Experts of a small language model: 64 squared ReLU neurons an expert.
Below are experts of layer 7 (counted from 0) of a mixture-of-experts language model. Rows are named router (the router's row for the expert), up (a neuron's input weights, with its number) and show model dimensions 0-255. Each number is 128 + 24 x the weight over its row's rms, rounded and kept within 0 to 255. Numbers have three digits each.
After each expert's rows: a language model's description of what the expert responds to; "gets" lists some tokens that make up at least twice as much of what it gets as of all text. This comes from a sample of Wikipedia text that the model never trained on. Tokens count by the router's weight.

# expert 46
router:132175121124160132133092072162126138126158116134138130150149154127168147147157109098131118108108110104176119123090156154123079102089121115150138117146137143168071125155138139141129143127136123137126073144129104170117130139145127115194117133126143123118121093100122144127153109084127137143139173159115102119124151152146110157156119119134134148113159090118134153094133126121088171142192128105119118121114144139135139144118154135135204123100076102105161080071133149152138101115101144150082185148134130096148086133116128110133152135137140129123140125129162090149093117156102117176153093161109139107115103126170112083132158135147142114140122119126124110115138134127155127080100151131121130152110105143073117169106127147125116118101107113095150109151170131169107146128099132
up0:106084082100150108127117119111134182152113101160126128146131112114108093148105153121153138110118119163129117143126128113119078109122144098113106143144163104149182135094135128119127113126093106160091163111143132151145146150098119113101086112140116105109138079108118104120142105132175136114157108157136142135179144143097110149143130139140155153142131117166132122102124140122158138165118095105147130178152095123128079097155138115163106122152101119098144155118101124119095097127135108134142110117160079126092159181094135152127093157069159152144122179134115140100133149153130110157160109136110126112132152130168187151085109144171128143146142146083130145130137092103163129085144110155117132104122117146165113087152125124151160132158145102121141118116071133148089118129081119
up1:106162100113133146133137145131083147109067117120092175117167133130158118141095158152142075108138123150139116108093126142121110138125135119142157098117152098118119145137127157154180189118116116125114143141129119135141113147133126100162140149127116096161085118145111133141173103123169132150078094117167125115137121114138101120091134122128107133153147100115108104069122123133149120104113079134143095117118103150124141138101149151126133105157127136112081114123137128107176123119114143155153189141175145120136143108115121125104117138152121132178113149133114141146132111118123085125148148098131103102098158141165144166115143124147120118097145177085126144090126087143116141105175168157153133138126080105045133124099175134164107122096110157171149091138136105101100128130142160
What it handles: Last words of proper names and titles, like Great in Alexander the Great, St, League, Cup, plural s in team names, slashes.
gets: " /", "s", ":", " County", " League", " 3"

# expert 3
router:126141095094140130116164140150143151120098145121082142154076132123133083117104131155130143088120164189130093178150087143112126126137129130120106115147120127103139123111122178132161134161114098121183164144136183079107098173137153114093101114126152096143122138147154086146110149138141159141089142097110120156099117104113122108141137076154066140151164154105134151111115096131106174162106169100121092113164128142093125103116113127126108166151104146118131125131159154084124096124108147144135101136126113115129096153123096134103141164119144122166123111112073107143092142128142131119128108104169152101115131113170103169141147133108136131148114159094103135130206126124126164140159134140119108117130115099113088146156155101141131159133112137131146131112117108148140098101111125
up1:106140123083110137159135091107106067149070165096135140147087141144109131130153129150149125130119148178154150115148125144109097125141114133150121126132125080143118102120106140140134098125104180135129137133139134126089117140109148101145093125145155113140137138112128172113082169150138195143140136110137154138146176109107130126108109115099124166158104121177119144146160166102126132134106092089121127135186125127096137103128105085102116073100089147093108143118112143106147128111100135121132128115137164123105158132133107166142129121112118116159166173144123133122109124163154112146128115105143114149138166075109160155113111162132145120171132156138148181100132102123122132143141146090097090148111176095108156121154107112120100129113163135111197128123156105121101137083138163
up2:130118116104141152161132140146085143156096138122146155143104094125119114123126157115137143173141127150116103140087093110116110132179117138189090103123149156150101153130110114122149121097131152130154118128146161135140137114150165154098109131099141175146114137118133132094118124142175087115124126084127146119173078145158085148135121133107141158141151135118130115113105108131130124149096142142172092097121133153152117152086121120150161163155088063145126125170116116117132129092143083144097165069142117094145176095122138111122131082147125080137104096143103125110123125154135098142120147173108162141125132098115136135143131106154131161107171166106088126116134114141102093122184101157133146140109132123095078108136144089140146103142068146145124128136093109151133091130102109
What it handles: Short letter chunks inside unfamiliar proper names and foreign words, such as Warrack-na-beal, Kamp-uch-ean, hit-ch-hiked, hole-g-n.
gets: " the", "k", "ta", "t", "a", "y"

# expert 24
router:116169134141071139147186140087140120118141102139114109113090104118071146148130101137130144119129104117189133110148102099099142148106138162148128159172169094111093174130129116116167091080156104119101129143152137089111119088134155092154125103110141100106115113139138150163102152165110148120118178094136124137149099094113130195139108164098118121186085117149140112145177132147106138160103099096087119146113110159137113172122139165124110149104147147121137086104133095145127160118137152120118132118129168145109120124159157154109139142135162113118111110126090090133121134165140129099164139150158128111143121162135094109126141179119127103140117159155122127145120142108160127116118101134086141111111174157113119111132113115132097127148158177116139125167104137140140111115130130
up0:153186129124128138065089111117133146123122166091133110128105070132127106139143147160126158163159113138164119162084145089104133133124167132141116146111102116126152146124121115170136092134158122137116130096092146144109106149111114168093152125094137130113102101143132146109174137139113154209157166159091146129155115112095105135144135138141112129071138102124091138129151130136185102139120126104144098104164111137112119121129128127058051141131114156115105133141139109107141127144140109149118172126124173127089115072091176141113133140133125108165122134160092120124141109154112125132129125111161142121115137148147143140111128092143128131077122131114178172161129107121128138124122138139146144125102134121176117118105136122124104129171136129135155143095149161087165102159129113
up1:130147102115108089159165129105151117111094162105150153134135134111139144150144136138096147111146117150141117110120145123136140164178138115111144131110137111146128139114124142143126110118153127145148136150133137134118130113152116134127110070121114105135084082163119116127105164139104118133150129147151134202120109075130176123128088077167140135163141093123120140157136105081081126128093102119095115126181155078072110143137102140070154165085139134185142083096180160160123172100127144166131152151099112113097153113161167169127096109126135113145105115111141108137141166150105119104111104142152112160128134143111117102126111110146171120153111116113129137172086127159091092134118156094134159133148144128143128120152140131097119128087145122073144130144114146141129160136123118
What it handles: Numbers and percentages filling table cells, like 0.6, 3.3, 8, 100.0, in climate, election, census and sports statistics tables.
gets: " 0", " 1", " 3", " 2", " 4", " 5"

# expert 27
router:107114125125109110129157133118153122175149127113125141135130105125118097123145122168120136131147102146095132137117163146135097088147108143083176103178117091108083142138132151181136119131102138131102141140102133119130118177152132113156134077155129148087100154139125160099123090084096153125101100120149102113054143101130109141122119104120143121092136125160120122122139141137116129105157159090158145131152135181146114118148125143188134125172144129162122157114153143089110151096086133109086131151099112156147130093174095154123145140128099141101151132138118160083171111127163105138159155159133131127129131130183140103115118130153117132121139144158115135110126138100148111112131132138122128098120108097169148131091147095169160092136185108098163127141098083142102085123174129
up0:108142103136065134143149128118114147124124126110132137118111126113119109130101086153158151157133126096119137151170112156106105133175064114173117174153168116108133116154092117167140170138104125110129128116108126128132126144126115147111140116163131156120175137149141104121138121104148149119137127159166159161130107169146137110095131148116176141152149115159073144106125085138123104137116121102112093146188111105113108132140130130112127126146125087071168123175197152105119144111122133136139146161121182099106140081095085167127111123120147154187118147116116130103105109122115108078151137087105112115130120118141102113146152130107131142142087122146129155110155131141124145141154138147092174125143138181152127098121160097143123117133148166089128118152109132121168174090132144
up1:103153139178117144162132128083137117154069164096144162112132137098115134119103117153111133143117149117125102157133097138117099135152137101151119158149106113113124142121146086163127134134127127122117117134141124123121130073142119132176170107120119145151119154123106136112068118096119135153186107144096170097109128080136143083133140133128143156133133107180091135104136138164136117102162137102130136165095141131105150137177064124130090137146135110174145129172118142111126166099117161123118134101101126138138110131161137139114112128159154133166128112146092132149141147110124145114154085151074151117142100153136123127109102131124089139151103132094162071140071152130143181137138086104123126139125114128066155134158083107114157126119130116134174115133110181144132101137143157
What it handles: Numbers and quantity words before units or nouns, such as 100 goals, 14 days, several, many, plus figures in table cells.
gets: " of", " two", " 100", " 10", " three", " 4"

# expert 15
router:141137106116134129087100108155158191084130145121112099153128112115126102131153119115151176134140123146096141192135158131133160116109115158149085112192100153099131174136135142091089108141145127059135163140098152152113113161079158130093084155127118114088117126116110151125158144161108167099139150155127106124120108155118128113154094102131121119088140091129150116137125142139128104089145055099106141106127139115103143169124150127150119136147134109122127147122122115129152139111113172120133142150111137106134140113150167112119076134175110170123132105098100126161092080150136105156152138172139127153083106126114162121155159099104145135131146137132099113130140111116154122092138147123164136151158103152091117115133122108105153115142100130123163096156125148112107168126162108
up0:160134117130168133139114165148137129155150145128171132160158069077124118140096111144129105144175156114123141155087107130107154169110145117111127119121077113123085092120141127130134085095159168104157107138120090141111101121153093120120111108119094174095079141190109142107140113118129105127138132172190130149178141143136121140116127157127128146116124130117119107141126136106173108133154157116145136134143111119117152104098160118170091127141102151148124134143116126140118117119147093150135212097116124132154117120157143161125120086121143154137083148093130129111129064142147135125153140122139121146105149139129083086156140129153135096106142154171129154143130163137154136145100117109084122128103093114120155110142088118156166139072117110127137134101142151159114096120094110
up1:099132166112079137110173101149138121111069092120088140117097146148170117138152099131154087098159129131142162116113125168132108078164104146158159132124132153129129103138122164105136143128117158088080085131121127161124119129103126104123150165142093156123120107161127121155134102145083116161129128106144114098062147091152146124170132089119119147143152144116176128116115162115114145172112150158113063119142150148102157132148146109106143160139148130075130135100121123107137137138118134123121172171128155139130132132130141113120135133116093116126141140153123110143121129148135136114145140130135114128100132166122167128115139078134108095150088101113077112152174129134126120143138150121160097119078140154140122120099153145123147086143149092113194125128123081181140119170154101
What it handles: Words in film, TV, album and award contexts after the or a, such as soap opera, crime drama, Billboard Hot, BBC One.
gets: " A", " \"", " a", " film", " album", " States"

# expert 7
router:113102178150122158113120129119132094120085105188140117118137130139104161157113146108097143136124105104089127104099167124115115152173117128120136092154134138163165128080088148136128126168115111155126156123088130124118099141108117169136129123131125119159117116133093156119141093084145083141150139160110116150139134112090141108132164147113118152148165101140146144136110113132110152078087112151113167130141119120080112127088102139160120132132113149151113129144160156138125165123128165127134133080130116122128124170088127097134130099163142157123078130156132136127112147075076120144143139161107174168179124120111116140081117161109154162096158102157130104156087115122109165142120082155133108094135131124102079129161131153122179161149127123115154135166088118140107114152108121
up1:130148161108168177164126143124109134146072142127139147119169147145120163140118117133115133142127101134100113146090166132123091169099105066112128131114095156156146157116129134133107167138099111107157124118084129161152125113118154151082126116116132128123097101120102181088080132093094139144138120142124094149143149112125164113091127086094161145166179149147108142120174142124146111139127150128136147102184121121116131122114133178161125119164163101165114132125152125107146081105119160124116119081138145123104157142124134092116103095090154122131121127171099119159088112104157150128133108102168116171095102119124111179132120122125117144104146121140096155124065132132126100103116160146127150113105167121092103114168148108151115096135146133112138099129105126099138122160101111
up2:138132134085122136147107112124081114140144115102127116139148115112111154111133123123084114084123108149190122132106126155082175091171157081131096145132186118112156138082111148135164149143128147126104110129108129137121129151163168160076084150133126128141118107099122079150123114081172139132133139158088146163112164143101161119145147144186110128125124123154113150123128100113128141134137143120116144088113087141071105145128102075125153184115158103124100106132150146117182133111144100139133117175145093066112116146151111125105134141137150142115121178143091110108142106086122135121148137113110134170143167120133160148148132104109104139146126135097124129155145134146148150129142072157149108105142144110112137094152145129113123102143143148141114143138105113125094156070114136
What it handles: Short pieces inside rare words, names and species epithets, such as A-per-ture, an-ne-ctens, B-land-ford, plus table pipes that open a row.
gets: "e", "s", "t", "y", "c", "d"

# expert 40
router:131164104145108120142147152115119119166102164124097124117093162148118154105139101096138142112067150122120128121128091168134094098134113096136106118119098096109168118118106155186099083119158138143112120152112164124131108067146112134142141144124094174160094146105149112133128179134135111116140086103116116091121100111111154144123075123149144134135098170207065089138135129137169112102109093129116138152116122147111067147122125097129089184144124072143093078127087149117091127119146135114116120120136141154090166106176129153132119121148150177117127124123108105155112189140135149139114140127114110128129121144144105110109151145132123137139109177113121126135121142114098146161138113128127130142159147176119149130102107121134111125150147160139112122150115155125108137105127131
up1:088128119130137132146112119127102137102145115127092127107115166115147129171143177126116143134154163057172181122127105124121108159186136154100121120145130133111114123144129119125126071115109136130119125130097155124159141103160144153097136123129119115132151131188082145109151134128129105109134120120118131122150114077111144121102068126158150154195132095132098126091165109130158114175100081098118114113091110116110101117143119084166101142151090141116107088151148137148119111113138098140137162161104178099165122115157101122151094107145131144135147128147117100106147139120134145089164135165137118146090119140115097111122131138132129131153161063136167164122142136197104165127141163127127190153161085136119125136112115142161139115134151136128107125126129126160124134129130145
up2:114124136133071125135119167147110098116119110109121144138125148138192103142140104099100105133171136140137122062127120144112137138137128086138131131148171144160148123155145066094149106139108138182119149137152105092102110150164121091113138105061127180145108130128143125128143122165148166106140113093138140112085117122107161151144136116154135143144126111154139125147137157134073122114103139147119125127103146109132142145104143139075108143159154181115106113140128178079128150191133122123116156115119137152130123133143139142112099172128147140147167108115146103152120128116128124129151106120110133091114116112103094076134146132155152076097105143158136128142114149109108124110133088172136112125145178120119150094132171135170129083170197123101139126129091138142131120125153128
What it handles: Line breaks and == heading markers around section titles and tables, such as the newline after ===Standings=== or after a table row ending.
gets: "\n", "==", "===", "====", " (", "---|---|---|---|"

# expert 19
router:147145123119085102068172080138139115131138175143138132153117146130178115096129111135138150142160111138149105126109097115099132133091162083134136148098125092135147108140115140147133152130150148098149151141136115109178122155150148153103101115131093113110144118132148147120123117166119158119141118170123108118120111139098107122136141132136109131126116171130138084155141179137115159127112141103166121154183104089082113142114133152120117103156121138150078062158125137133145116156087111115120100087123156131142161132124133110119180153065100127092113141101120090142144144119128128144159118141090094118118125143143166125135126155111106145146157111183089153156135144177136089138097092149170079130114105129111129136124139149134074076143148145093119141135091155117111143128159100
up3:114084147119112135116094084131137111134072134145108132115125124100168146148139139124066147143118179138132135118109128125183143113117181125127138090123120094132112123118156157128147114154085141090130115095097115125131135120147118155162142137148132180161103119091109102117154123100117145140086150165118158128098137125129156157116110114157141111143100161132115131106129084153138115095143145141123133172152109132157130136153105156146138107126143164153118166140094118124156121152140118153126087123148080122115125160093194113113150091135077148090143164102107102113125181145132130137100138165111153194139170090115152135124107146138161155166150144149147113160123106158116150160156112106104129106123136086126125103169118169132070131111140146121122136152093130117127093169125114
up4:142105144115137122099130115148117120073108083103174112148123170157104076130063107131137113160140141136103098081088119156140122111115103089202118154137165094138139110113103120137106092120123112151154192133175131126127130156170132103059118127059090080128171159145144124160102127170141086113079133156146109121120116106104106147133126112134152140163109129134148130133127126126111127108134115117151150155113089083125147131128118131133095164113152156103112150112118113139132159162116151112145131140111134137153138139181145174139170147137102127125120152129149112143158123131106168083112132120103089117146138111083131112117110134150123128103106134124097120096136095137120122153103133142149117120143146156148130131127141123143095121188171135134090111090141132138158116135140114
What it handles: Line breaks, mostly those ending table rows of numbers and those after list items or LaTeX lines; rarely adverbs like constantly, literally.
gets: "\n", " interest", "left", " constantly", "}$$"

# expert 16
router:115104126144110123098144143117100149104123117157172127114101134145109153127094145107118135107095154170110140121105153116178155116146113133107145103143128166113102104095133109138152121165157100066089109153149152104149146116151094105158102134156118111096104102088145138109107115138110134151103098150126150123148182110164097114113107167121147108104126159168120154139126126130133075167129111098170110133137109131131148145109147112133116122115131105091139150142153151147161153101150094137186090119145138090140106121150133092147102096151121132136157198152066121115116181118113127139136092133117153100082154148145113135084132125150131111148155167126097170088154106102146109105114092107102136173126130142091125138116130088098147112128163138141123104134091158143098109123116157
up1:090099152127071167131087135154106091063138102126120112075127140104129068129146132109110151125122104086121170118151132124144128113098143118128150133108172118125142145143121134128117116125132120144178119131113158107144137148081139143132123134137083106132135077112124156112140153159153157135130194122134152159110169144102097160153084113144138103123134144174185104071137165135119122132115125115121119087054151124133125176133121108166062156110127102109126092140134151146133130153151156138149090164167148166126131097119118126122168125137101095116133125114127111130153105113153132117114150139100100126112098106118122113163108096126167127135135133144137120133117137101126105134137120190123133150124119151136116166129132167158112161104146097117168132150083123152106091152127119
up2:071107117129142102145139142135097133158146096168151106106147116161146122104125082105127106121098106136144104110113149115146144130161125115140134163138109134101203109160140175156114111130102090096130141137128125134111105114126149129123103127153175193112169154103124100138137117094102128125110165134129147170120141148087113148123156131123118133178153082108135133127166106145129114076136157138116127141122203122125142087155147151148185105114156113124146152096130098139128126137174130069108087129157104150130117115091125102159140118147095124151090113143134098178150105107146131110110163116177184156116121161128134147101123098126108172137134108098103114127107134147130126167129115138170148123138115131116097136103094116122139114117122100119182121111096102102117117143151108
What it handles: Prepositions after a noun, mostly of, also in, at, for, from, during, among, as in Secretary of, part of, merchants of.
gets: " of", " in", " at", " for", " from", " to"

# expert 1
router:090109108139137170134114127140154128114150125151107150144134166124178143081142175148105124130168124129136161153163131109131147125098117173099132120142104135149145128141139101089141104086103125097099111134100133114176139074125144139143128141145142106073140085147160116094142129100118088142132120146145085111138158171166173127143159164109107150106094160089114118107139142134137128132123154136130104138103143124161116129106069140136141093132149139155169151119151133157142149107135139109129131097104104118139084112146111168144092160133152147128095114109135135158125120115115108121125133121132157154158111078147135094110117098117093116182165084148110117143108082111089080133116146147134156148153115113100136110116149111166118133106077125176179115120072127149123156144174125
up0:093173107146152134127112090135110120116098132151142109145131169130129126153134182125118122142121149136142094165150109158148168127140144157107140170136104132132147137116126137157123109128090155107122121132147079151174125084147148162148119156135100094086125121117141131138067163111135106123127098117126126119113084106132087163075140153120125098100145139119147124120124109118144135091141131129106107122136126173163161134137136110141123135143127091141122126134080113077044151147123145143095095145100158133158091131110148141159116112117111132143146149157120106100121130144121123150130159131112172109118134103147117144102075090135114134161126110098136114118114088121141129161153127109198143073128108147151097092090115118151173157092105155156187143155117134124117186130158122
up1:115101170100105142108121142139138144144132142172164112149114112124134107137144103129156144111102131154107135143128111153165134117180130120093103134139121128114122130171145134180117098111148126144136106100153135144113171113161159135081127139101127096114100106176097111142138196078100167117115123126095132140120136151080137109129150124143107143166140106130156153118130128147132107123086124113099101113098138120098145185119194101178109141143168101126081136103117147107125119140165104131161146142127139094148123116123184145149133117119146138131156157130154082152150119111163094132156110092118095085123138141127141097141162104092130090158124135076090138135100141145103125128101137173092119094123172143117111142147125113106119150118136123134145065123088098092109173128150134
What it handles: First piece of a capitalized word or abbreviation after a colon, comma or parenthesis in lists and infoboxes, such as U.S., Udine, G., and the leading degree digits of coordinates.
gets: " U", " D", " P", " A", " C", " S"

# expert 47
router:129144121071142148121145179107111146121120155129116124128170148077128131113116156171171105158134134118122128120104121127105151119127109132138137135156123093126151144109178115137096115149114191069102145143111136142137123114157137174098117125136122157133125119116128093138149126105215153128091109137158146168090168169161180177124090128126114096167109136162109097143120088121102106114135116178138148115133077160124159124139112107118101157159123099110095114122087107111154156160124094166121138127150096100095129125161139170120089097091096130124138153119140146117124096096173156139135174121117105132124133133144136143103128092157129124108155153138123190141131123121138126132167111120131142154137138120129119131095130115133120159165147168139126115093085113128107107120150142
up1:134113137103099156137150119117154103130122133208194123150080139102162149113159096132101134160161138144167130118145112134116114160126087110130127125141156148133150138140133166114129153144089122097083090140108105061140132125104162132139047139129153146120111117153141113130136108082144079131114159117124136122156140163148139119147145152092115128092143182136121134144139121104123104136111116131122140119092133146121154095109118139150126131129131103157158115108109094123087113113116118090152156119117095110127105161118170154127112156038140105116103147076120161144150174140111107104092135147120144139127130095129114081141144121124143145144134141143164108149170166156141129141134152151112121112140130117125075132122126134115128117154121062110144122150135107101163156123159156
up2:123122191147129109165126112197141140098115148121084144127118166090127124198155148115137121111184126114167168132094128123134109110125136100149152120115178154165118108142113101154186154123153142132121107152129135146121134141096142140092165126115088163128165156115127099125114112170150132117110161095131077078110139146109126150076126135150115137139123185134139160121135130130126147126101142116127151116177112111119120150133136124140165162141124137119111171090142146132138131144112155096128095153156132148138088128086147135111113107107102111129090109131152088104147111129146086181143127083150090124159120130148135118193114128116156120109108144143140152108146138133125051124139128136127152090104139151123151117086107114146107122117122144139108111134127166141158087138141103
What it handles: The determiners the, a, an and The, usually after a preposition or verb, opening a noun phrase.
gets: " the", " a", " The", "The", " an", "the"

# expert 8
router:130119102126122159154176115134159174139101112143113124143134121161146104098145160129146130111104138116121096155097126105171177099111166105131093178078123114097109103145102171110109156146092136140127132127122119134130118103106109135137132123129124131103117195126170065131111117135078096140155128121141149122094129148161116114159135185122157085135064152134133117097117144118136142121167128152106124129136138093150147125116137093134119144123086072119107141092121175141109139112126109084117128115114077124101097149100192133167118144116138161137144131145104127102131117115121112142170110160114113129172126127159168124157110117149132119129144105115111148122143091175116105127150181104166111098123119125127178182156106132117144111136151118171127125139080124108114132146151119
up0:146115126097128168121112140100119130127117177126160156155138129106169163122121124109167064121075120115131110141133078098111150140146150145121163128133116108087115114154090111113102129106156081117144170144137095158114068100125134146084162100125106136134115102146095133096113185115132124143144115139111118138129103163146151094125137190105129190142111144111082088121111113130143109155114094153119158132134102104143128161120167139130118168122137128161151146146110128127109133125093099142122132111090146142092148148161153129135122140142105156146061151119142122141156119108128136101137123163116168127140105170083145159093100127136167156125125106148127141162140109145087115107105148121107158149122154133146104138109100129116158122197122090122145126116123162103157093139084142
up1:139111121131093153109135140153170094110119107133144136123132104137099112090125113123146096134145119156100121089149084133125137093159138095124155104135138116118131150134098115153153140138124150151124044175095057132136128151140150127093109095153116157132113142167152113109135121124115116115082111125110173139101133115127119096130141120122162121075159114121113174194132135104122143152083128128116132142154140159137156114137124141134134189148131135086143136085146100118124089101121117153089080084126110129103105150112122098080105143116135125174124135112120169143175112166125143169134110108099097140137123164151102141125122149124156111169115132151157128134177160051099132142109170130143143121109111113140144130172159149147160153127134135124121128129142146125107095171110130
What it handles: Hyphens, slashes and apostrophes inside compounds, plus fragments of surnames after the first piece, such as bee-eaters, north-western, McCaul.
gets: "-", "/", "–", " ", " S", " T"

# expert 58
router:091127091141142162142136103157131144127117150133132134141109127143120147127145102106151153170154160090097122112100143145122124162145156095131125159119145163151126127111112160121145146137081138130121139115139109112105117071130098103151094121102106153130135140129129105159166149113143165142152111120113115160117110137094117111142098172094170111145153112155147113106131135136121121081142152135132119094174134163164111132136106163155119158123138163108144099114102164108099093160150117144172132118133168143094136139189153169151069138098104120098125162139094130098138173127119143136128112131125139134116138096119143109105104105113163102083155128163072122095107125136137132147172123152142109112080111156123102175123095144139064110118192092117127137090100172111149155101133132
up0:137111149084154111095136135122137151094134132140126087132088141154137113157143142189124125085122147116103147116104150129159114113172140125130103146108138130154118094110155151115141114119101115065158151093094085096113121154147134147120164129136112068108143119124145120130114143165164138147148116140139169169143098124106115129154134106148106147148139134117137109136143141155132122117107102153140117136135113113165101118192115131063128118123096127128112125164148114143158129141148126134111130144139151146130124136089177151074146112094092109123112126145111144096173105143189128127157151083098115124146144080147150168177043146133159116116161105121094136119093101108142152117132139124153128105123127129153175115149128060131142123127077136129107126148111096150132102128153146
up1:163087142156118155118105147091149086135140167093130190131134112161140155176110134114137109162157114097102088120152109115145047144152149152110159147089101140088123118144149130131137148143166101141119120074155136122136133161134123127096133156126158118143106113124134088115145121134121095075126084112130112116136168128107115116111082149089134120149094155125102126143119125135139092122091171158115126124162139122141139115119129150175130155196131132088087144110132121137116148110109144187172134112086137131097153120125093150119132135165176086124177122164125114126139133163134135124141158162120128126141144118114120145121115121123140138127076122155177099149128146111092136143153104150168126153139142130133117112112156111115100122138130124099130107144102070166139130096163109
What it handles: Coordinators joining list items or clauses: and, or, but, &, commas in series, nor, including, especially, as in British and overseas.
gets: " and", ",", " or", " but", " &", "/"

# expert 36
router:116117086158104130104159129128138096119118104161120136147122145155099126165131119117135159103109110109121143120142087082103135110163173162097138110155111144116156111180131118135125122149160118110138110158111112095113147115096176128135117124104086093110156159146095068144146145123103125108081121139118145139093118090131087117138143121149112113140121145140146164085124138133153154113115189136154145084115098145126118103152154126117168085087124124126141150140138173124109099177158132135103156112186143104134083172104102080175155150166101091124124126139107128122106147142155129135174145137149148126128097149135091136160130142131151173101130107149150111144146138097112146126149090117142162102103109137104090146092121100143140108071130105113146137147073148113114141116139137
up0:151133150145130148156184182181123147119107188140119114121101158122103142120125137157186106149135121134102130114128165127114137157150101120106113142146176118112121130081125152152131120122107102091125100139111120136138141135103147132100138108090132080122158134107146129106156112156152126127119102129069060119125105134133125131146062133183152104139137168108088130107145139169142180149114161159114150090170099124130121076145132112106132112095121135107115155153115143087136148130145116107127152134139132167161156140134153130114082125122095150086124140103116100129094112132103076148156092112137113135162148097151110116114124124078110145128166148120131095074154149127125082162130101121124117106195144141104159149154145110134144130128132142139145111123116140097137150127132145
up1:161132082159115111079167144158157143145175183158144092137113128148111125130073129186131136091125116129183140056078158134118133115122112065141144149126111156118139115097113110126133167129117150129097146131130125084112149068135179119122139113126116115110129148125108116120169086090080116139158160077120133158097122118122103166115134129106147139083116137156162110146105108129146158154113183157154149115131110132121118140107186123155135102119090127136144155119101130093109106116120145151125114172138179129128138146134121094125155136130094128115167141128111117156106117133119129141078149124155095146125140122072127124154112134130144134101119126152133130123155149119168118158172125143116126118108133107119072097132128084127119161122150157132144115133107149111148121125127159
What it handles: The word to before verbs and modals can, would, may, will, should, plus for and into, as in ordering murders to increase.
gets: " to", " for", " would", " can", " from", " into"

# expert 42
router:110113106128131140150113154139113136127114136152129104145112089144165091135129100096170161160150112150128099154122140142113088119147099075128094149127171163149098110133118079092152129129125145136146135123110120154106123132120079132180147152128073117080133133141131130156153058132145156120107119110152133166092103175187083112131096165082082070127104155116073155102101130141134111115177117082146153096176166131147130141118119145155153132137112139102125123100136155107115126117132122115114113158125146150137126127173118151171142145140130169096136117169161155135105104146131136095131114161123151115083155139140132115144130150146087106099151115149130132130102174133106160116154156125145102122146099119119126116128111092137104128112157110109116148127146159104083139134121146
up0:095137115099172134133141111139101166146100063096119191134138140162134134106105103159135096141097201146112103123133108079133129130150144099126154147128128143137118144115127162144140088109139134107108153103150107157092115108169150119134138153132157116131115110111143114142118152135137116144121140154142171131099102151134133128114079073190151118166159148111129137124113117141127089123153100103139150129149085109150161120161158137110136115116139153144144094132124125073127154104127092127145113095076114128113097110167130155112120127104135117106114123127145119091153119075141176128151145145194126139091153111100171135141083101127166127149149100139135118127123085100095114128143177122104117114073110155158126089122169116135103108093099128114139093153133106127112123146129126
up1:111156121116153158123136134161119170101175144122136161178126127091110119135121112061134122095132099120162115084155118128166129126103150093118133124109119097108145106137145150140127150076112098118152128147120141143122121107144108150071141094156089125096132141121113130134115166119105176154127141136104150139135122124154122141130139144148102107132118062133083109116148119153126091125136129142120108146118149119100141135152123139095163102099138115151128142094173118142090123127147125130119117136109131012111105111184149145132096129116148116134138140123160109125148105131137098120181130111133168137097147123156166144138118130160148137163126129105107090145156073080130127108138168135149104103160147142099129137091138162132144176098148092104176087142122125152116148157139141
What it handles: Nationality and language adjectives, chiefly in list entries describing people, like American, British, English, German, plus New before York/Zealand, and, ampersand.
gets: " and", " New", ",", " American", " British", " English"

# expert 23
router:131109136168097103092095150142115170095138157095158115130095143152107125137116083143135110159092105131129119093122095088086122118108135163164102153173178092154155121131098097137148142130130100137108146105170148126094131136115135101106110158140154127130083125123104134111150113145153126108089152119130159111164105142100157141152153112133182102140154129121102085137154106132110139160082139126133162111105128144121067132113150112115148132116119127115106143111110104116118114127129143178115168103131144130139071116112109146153104125141172151138104133178157128160128088151158112147134109146137120122110121153163108102080174164094105146158144110149161136134138160133167125149149105130155170119145102153143089172090096107165101108112138136131119108171175140152134135134163117
up0:148132116121132092077152091076131109123118130131144125125122107151141108135106141093165090152134104126158097131120148129099100144105112160145155113173160137128090072100124111174109137083135104113098131135121151095138104136117124158089184137109133132153118103160105156090100132112158080168104101065144115176144093138124141099134155136156117102163081111078162092091133093134120113135144138116144117139124101149100111132170108104111126133147144150151116138153095133119144129127138141139163138127137136120106144122147179110161096140141124121161107138130152164122127123076141149101071140165116122140168101096143140174115128135129147140121143168132087169139125146144162133156153126118128177142147171133140135135095152102120118118154155104109130128149094159078156107116127135
up1:124112100106162152101119139126164165082098105132124096091115118117100107087103146108101114121159153198117150092148160109157152105192144093126088119169132140107093114170135135162096135149157147133104110100097150118156134126115143163160098111132149127124147120102161088151146119108114166115157129125126149160104130148165155113166123092112128131115139101137131150121111108099140094162077122132177109138151110093139136147107138157099142164167147092111091111120141114165118132120183120114103110128108145086139116093146105112129123131126087112145150117115116104106110143159146108176131122101122153137123124136131124106116085156127157095099163125137132144117118155094135139086105117114112129180179171143118112162101128102106146106158106153140135119161093108171136154122139130
What it handles: Cell contents in sports and election tables, such as x, dashes, scores like 2–0, and headers like Candidate, Votes, Pld.
gets: " 0", " ", " —", " Candidate", " Votes", " 1"